From a checkpoint of a small mixture-of-experts model trained on Wikipedia.
Size: 11 layers, width 128, vocabulary 12848, 36.1M parameters.
Experts: 128 experts in each of 10 layers, a sigmoid router.
Training: a variant of Adam for the experts, 411M tokens.
Below are experts of layer 6 (counted from 0) of a mixture-of-experts language model. Rows are named router (the router's row for the expert) and show model dimensions 0-127. Each number is 500 + 25 x the weight over its row's rms, rounded and kept within 0 to 999. Numbers have three digits each.
After each expert's rows: a language model's description of what the expert responds to. This comes from a sample of Wikipedia text that the model never trained on.

# expert 9
router:488513494496524490501539503536541501490562503528477496485495517524492463459516519500524498503507539528499520500517482508533478445521424507496505564475506545511487492506503471491502531517499486463523435507486527505509500513469502500465517510486465512530479484465483532474523464503500485501498504513461498495494530471521574505520478522487483473498489502502450472524465453524475499487472
What it handles: Pipe separators in wiki tables fused with the capital letter starting the next cell, usually a name or place ("| Derby", "| BANJET", "| Haleakala").

# expert 37
router:469530523492511515520505511509523490471572525494513484516498490507516470464500528526485477533526491520499513476542499510535501467494444480527523529528530571492513483493482450464494530524495491465474475528522520536490508499489568507468501514525524522521491521493473517493532497481497519511485527441506505492553500515537558511490512517488482465495517530486477481483481490522455487485493
What it handles: Nationality adjectives and demonym endings: British, French, American, Indian, plus -ian and -an suffixes (Moravian, Sri Lankan, Ivorian, Hamiltonian).

# expert 48
router:462506520482528517495536538531525507458545491488494496501500514524505503448526516504541491530493474504516515506533504492529529472492439492525536563502482518453496479528503441479524537522515501445504477507517514536488499498483513484506509504499465487512512550480490528499508480520466496514500479553506511506531501496540560504482478550492487477490516480490461490510481490531451510480473
What it handles: Line breaks and the dash-letter opening each infobox field, such as - Area, - Population, - Maintained by, after values.

# expert 54
router:477508521452548537490524523525524510474553501510505469489487532501529453453534521474520482509515509521517520477525496493545466459506455506488485531506521517471492483487494458478509549519501474505515502525473540558509491521479541525475507552466515514531510468486499531467513485505475493488487458515486483490528488510516554507486500525462469488473512511503488505492466456498470507478472
What it handles: Commas, often after place or proper names before a state, country or person, as in Dekalb, Georgia, also numeric thousands commas.

# expert 35
router:467516518506554510490512531533510497468552513505492456484494538481520474445526514518533511531541466518502471472510512530538490492508420485522498568506485536505496468483482477498499552509503465438504479516529539522485465487488546504476492548517516479529506515485466518482496480491487505484467478499488485493515508515522518513496514480499460477489526509490490484495486462533488485482500
What it handles: Proper-name words for places, states and organizations, often after New, North or St., such as National, World, State, Maryland.

# expert 43
router:453507546486525516493540507539507482454549526527507470448506495488512514474474524492512502504532477520511505458534511479524486464501442489524515532488509565516483459498492497486525535524511468449501500516512511538471473496490537517469511558506504505521504530493488525471507496507522516482476496511480545489505477511527533497483476535502467452503493490538470534492471458512505479480499
What it handles: Final pieces of nouns and place names right before closing brackets or heading marks: Romania===, bacteria, season 3), Lycidae, istrict, ology.

# expert 53
router:478521498485553505487531478536531505458571525470504490464491493474499502467501500511514496527547489546493491487556495498544506459486448527509491575505475537509493508511495439484508517526492469473499510502475528525505488496511516534472513557496503513508524519513499536475507509475477512481503506517503506519516483450532549538489469500515457477500472494497477480527475489515507511487487
What it handles: Nouns naming fields like music, art, social, football or television, often in labels, genres and job descriptions.

# expert 51
router:474496485485533528504578501516545498493566518492514463504484494485492498471533502515483512534484474517518511477504530492522447463516422518501534538493480519520493482479535454496533552523529499473492492548485527510503508496481503525491509539506490520540511512511476540493537489514483497483491473521508497480541506490537563504513491517477476456489477512499471522501502479507474516500479
What it handles: Paragraph breaks and key nouns in headings or infoboxes, such as "death", "birth", "honor", "Turnout", and taxonomic family endings "-idae".

# expert 6
router:475488506481550525496548538558547518484546485542470467480492501492535494489494485491535470512522473513519517508523524477535491488489431508503511527479499550478494500542482468506548546526503487416494488523514490530482490502513523519483491517508496473532506483499482504494505502482502506506490497492474520506518503528551551493493492508491492507473497483497466520496449464503477530463475
What it handles: The first digit of four-digit years, mostly the 2 in 2018 or 2022, in dates, infobox lists and tables.

# expert 55
router:478535515481504511473537502528505491492584507506481480470494500486526470484486500508544491525502526514505495482525508493522502472487462475482510525492502557507456502489499472476540580539518478413490472501540484546499480511495530538465489552497499516537493501465486530480512492491503504510482481495483498508509510489499566521498492511503487482484531519485500492514459477502481526489475
What it handles: Punctuation between numbers in tables and scores: decimal points, pipes, dashes, semicolons, ×, and spaces starting lineup lines after match results.

# expert 4
router:461526518476546522507526510513515505478555524514491474488476486538527493470481488465538485510527477508528517477517521488533491461523433507496517548516489536504508474530514463475527532537502462442501465498491498500496507498457493523440516549506491517530526509490481534482512487507464522477502459491512528513498482483543538501456457542480471495492504514509479502491478477511508486486489
What it handles: Nouns naming what something is, right after a, an or is a in definitions, such as politician, footballer, system, site.

# expert 36
router:478509529460538515509545504521520492485545519522490483497494483498527539450534501496513464509528462506492520497539499523512533449508491508493496593488475545479523500513505510517542521533494492464513489490519525527504493483447527479441496534537515500538510527487456525479517524515509517489473501490504522499523506479503565495485493520491467483488490521501493489518460508523453479505501
What it handles: Middle or final pieces of ordinary words such as he, le, se in cheapest or principle, plus nouns like tax, power, money.

# expert 27
router:487522490504548513504519514562508527471554494517481489487474483495517488445490517515517476568523447506467486490532480522508492471490453484523501533484520549482502467524483451438505548517509490479503460515517506533502504509477533504461511506502505476557470532505480528482493463480507492505497529516491515488517522504507534498501459528491487461468498498504449502483476479513482513487501
What it handles: Possessive "'s" after names and nouns, and possessive pronouns "his", "its", "their", "her", typically before family or role nouns ("Saul's spy", "her parents").

# expert 47
router:459512527466553483510522491519518502456558522505499481464498488512505471477505484520508503503532519541494527468517519510523494448479421460540505555485499550514495482480506469494539541536499503436487471515503505543477488516486526513454519536489456522517510531497495538495503512503516506482480449524487518488504504494552530502502505526478501477505518492486492506480485480508511505508501
What it handles: Closing parentheses and brackets after numbers or years, plus table cell bars and unit endings, such as (2019), ft), % |.

# expert 56
router:483508499507555487510574511521521490447563514510487513494475484534542486441503529490510486511502506522506502524490518501508500510494465484495539545499536547510489493487481471459511575504471478446486464514488539527496507507475533515480489517510490472514487507478484516469507487463510520475502482475472487500525517482544545521507478520478512492525516543514482535513478479542488507488509
What it handles: Size and type adjectives after a or an, such as small, large, national, plus hyphen-word pieces like -winning and infobox "- Height:".

# expert 26
router:475544546489545500511519493545554508511563523509502497480490513501519496476518503510506475529527515504498494492557506538513510477528465520498480589488512525524461484504480477484524563534468482453511513515495519532497498492455520487461501502486530489486492489489493504538483493504506490504452495488481482497516499504528554517485492514513452465458507520492469493514466465526488497505501
What it handles: Capitalized word starts at line or item beginnings and in titles, often completing M-, such as More, New, Mac, Young.

# expert 20
router:492519503459584514515542512558500488480541503528503461468477504505538502481530530487524463535522504501497525476521484484505465472519481494511501535463458547510512470475519445506515563529492479465494489458520479534509492500485554503480485509502490473537507507501468530503512469518501511481490492480478501487491475460510540515505520515476492481492492501492473503472477463500522530488461
What it handles: Prepositions as, on and for after verbs or nouns, in phrases like sworn in as, known as, based on, support for.

# expert 23
router:489515524479549516508553497542510493474573519506517423492501492503516447464518507486527478521504469530496508451537493533525503458478460498493518551491469543502496492525506487510518517531527480448494487511499506518507510513474550521485490521487473495543481513474506511491525509480496505475501501498471527493482478517539509513503488543505478480472522485479466514483476460527483546482510
What it handles: Preposition-plus-article tokens in running prose before names and organizations, such as in the, of the, to the, member of the.

# expert 44
router:474539499470547486506560505519521497483576535485488440487492488501484537489510477489521504529491541491489504464534524508494493478518419516531501548502533530471500509506503467506520537516478475442477500522499519511506520501493527517480524567487491506527504504461449538503521514471505492499481498468503515517484502510505537510501490528480491480466482500489488525513464494504472485468488
What it handles: Raw byte pieces of Thai, Arabic, Cyrillic, Japanese and Chinese text, also digits inside tennis scores and table numbers.

# expert 21
router:486552517477571479500545504544527489464587507513499468493472470533521508466511516487518477499547471509502488471523502527498483454482468512534525541503482534501509479463471464482517558525491475453482480508511499527471503480489523503480533521474494467493486546504474524506513489467493480533485491479490514523511498497507521521492474522486469466499482542488485489514474499496487490500516
What it handles: Evaluative adjectives ("major", "important", "popular") and adjective-forming endings completing a word ("cruc-ial", "decept-ive", "var-iable", "Mus-ical").

# expert 3
router:495503515500568503497566499566539502506546510499476487489491498476499465511503521529509468504547509491494512473549462511524495471501449482542524547503501528514528474485507473483505547510480458504504475505502508543511501509486534508444518549488483485541488500503498517502516494493493552469469469498481506493504492483500534525464500533514478452479497495498483474498470486501447516480487
What it handles: The conjunction "and", often fused with a preceding comma, parenthesis or word ending, plus "or" and "&", joining nouns or clauses ("rivers and streams", "2005, and").

# expert 13
router:492537523485525491513499495544514493451545527530465508464510509500516487446510511469518471492494466512515499475544510539523506457504438492526513557467470554502495498514522488515502550509496510462514506496529504531459489481482524517456478557500498483534505497496473531482524482490502461487472471504501511475541484497514542522494491508496460480473501496512461488540462472497491478471504
What it handles: Pieces of proper names in bulleted lists and tables, especially direction and colour words: North, South, Blue, Green, and endings like Sunrise, Fairfield.

# expert 14
router:451500511467545490499533506526530488499570508496498491468477500517500498508521496498492456546509454488481497489536512505519504499509442473492480522477505538495520443500513471471481562517505477475505449523498496541518510530488512501481514510480502511512499480471468519520504484478535529500472452472482503498483492512529543523505481533464493481463496547500474518510440472484466514463511
What it handles: Adverbs and -ly endings plus forms of be and became, often after was or is, such as originally, also, to be, being.

# expert 39
router:480524501464548501513535511534518497490573539511514484485485480501529482470523512492516495547553471510531507484526492512497464468474435498513513548485502509515514470524479488492520548496496445444493459515508527527498499497486524469478514531508500491524480504477497558526500458490506516499473480481508509490504503495536553510491498524532438487475502479487484502478496486524460502505487
What it handles: The "of" in institutional and title phrases, often fused with the head noun ("University of", "Department of", "Ministry of", "Professor of").

# expert 22
router:465489496490541503511533530552519509531535497501505496462477500470505484454535485503511463519531485508518506485515491511506483473511475469525491542479508573499515485499505456487513544494539496418513490501517508541478496496470532508436481545479473539539500513484504521522508500501527519474510481519485521522503496487537530505497495500485465465508515531505455523530465483474461506482504
What it handles: Pronouns as subject or object and relatives like it, them, they, there, that, which, mostly in running prose.

# expert 7
router:452499519474549491478528497510535473496539530516510450476480491486511481498497512500502467526556496529502524490537490481510489497515459471522517517450509517506517482495520486504549541525508523450536477516489518525490527510487514508457503525514503491526495506514503538509516493486528551487499482528494496494495495472531563514509468533485484467485516525455451476501487462531477521438536
What it handles: Word-internal or word-final pieces like in, it, a, is inside longer words (Pollinator, architects, Université), plus closing quotes before commas or and.

# expert 25
router:466518501475543547497563496535545514462546534505496472488496465504508465505499517489534463519538508499519515493532531502512491492489472501515482516485504541472513480527491493482520549497498481471531468510511493520521514472490547526475499524491466489526525538463479542489488466512479482487443459472484494494488472502523543534503518519501506464474526483522456522502468456525493520472493
What it handles: Prepositions starting phrases of place or time after a verb or clause: in, to, at, under, after, including sentence-initial In and After.

# expert 12
router:450497500486538508502520494513535497480552507499521492470490513526508468477517501502541497526529490520526530461522508491516503458515416491508483567485521534516507463494487486499529530522534498453499456513511522520497486486470548503489482581508498509520518490507479543484517513517493517485463459489474520511509494500534539521478509489530498468483521476490502520522469457527494499485523
What it handles: Country names and ends of place names after in, commas or table bars, such as USA, Germany, Saudi Arabia, Argentina.

# expert 52
router:480527520483531509492543502556535512476549522503490487490523505497512467482517524490528504530526487526510530497533530503518494471478464494537479507499500558485513483486519464470511584515482500470499460511473498549528509506455522511447506552511484466508518538479480516480520533488509508464492444494498506504517531478497539505468485505483494468490492484506479469512486466496469540491514
What it handles: Pipe separators between numbers in tables, commas, and connectors such as and, to, or, as well as, rather than.

# expert 57
router:470523500469530487474520524554539470456555513502500458481501494523496503484509479500509474509508445524509495478535502511514460501530437487493513549490520538491494506467481465500552539525506496464517500475546522549486473478468516519492492511482499516566503487516495533479493469478474467466493481500487510508514515516503559509481531533466485481473525503492486485492458493518501514506483
What it handles: Leading digits in numbers and scores ("1,200", "1–1") and short inner word pieces such as "ac", "oy", "ound" ("pl-ac-ements", "l-oy-alty").

# expert 2
router:437539531507575511508569553509506501477528485494472487488506511484497479479494514499543475496497473494485518488498501486525478452516482505501471525502495531516508485521532481498511569524488485429488478507518549527515515522490547512448509512495505508532490501492431534506517505473510506490502461505494498484507480502537541525494499520484484462480498505493504490531495487521494514508451
What it handles: Ordinals and position words after "the", such as first, second, last, and the leading 1 or th suffix in 1977, 12th.

# expert 45
router:463513513483532514489567516535529506466555501498476480485499475489505508453508509497496466487511497556494530492515513502529510473495444483496513543499498542506520487492481465471505538538499500450514450538476509537463502515486546492467521508487516491515479512497482528524517493475495494517504480483483513506479526549525532501486484531502475447496506536515445487500489481515453521518457
What it handles: Count words and small numerals before a counted noun ("several", "many", "a number of", "three", "four"), including digits like "3" in "3rd Place".

# expert 17
router:461488502499562536504518506529543474493557486490507472447504504505514464480530530477511496485521502548498501469516502497542473471508438521493494548492492549530532472530455468480520533499523481461511500497485490551505514525470538518490492556491472522491507492488465522507516502512503492499512463484485497495481513505533547504509488543483481512502525507500447484532472469508477489482503
What it handles: Values after colons in infobox fields, month names, and year or day pieces in dated tables and lists, such as Origin: P, April, 2009.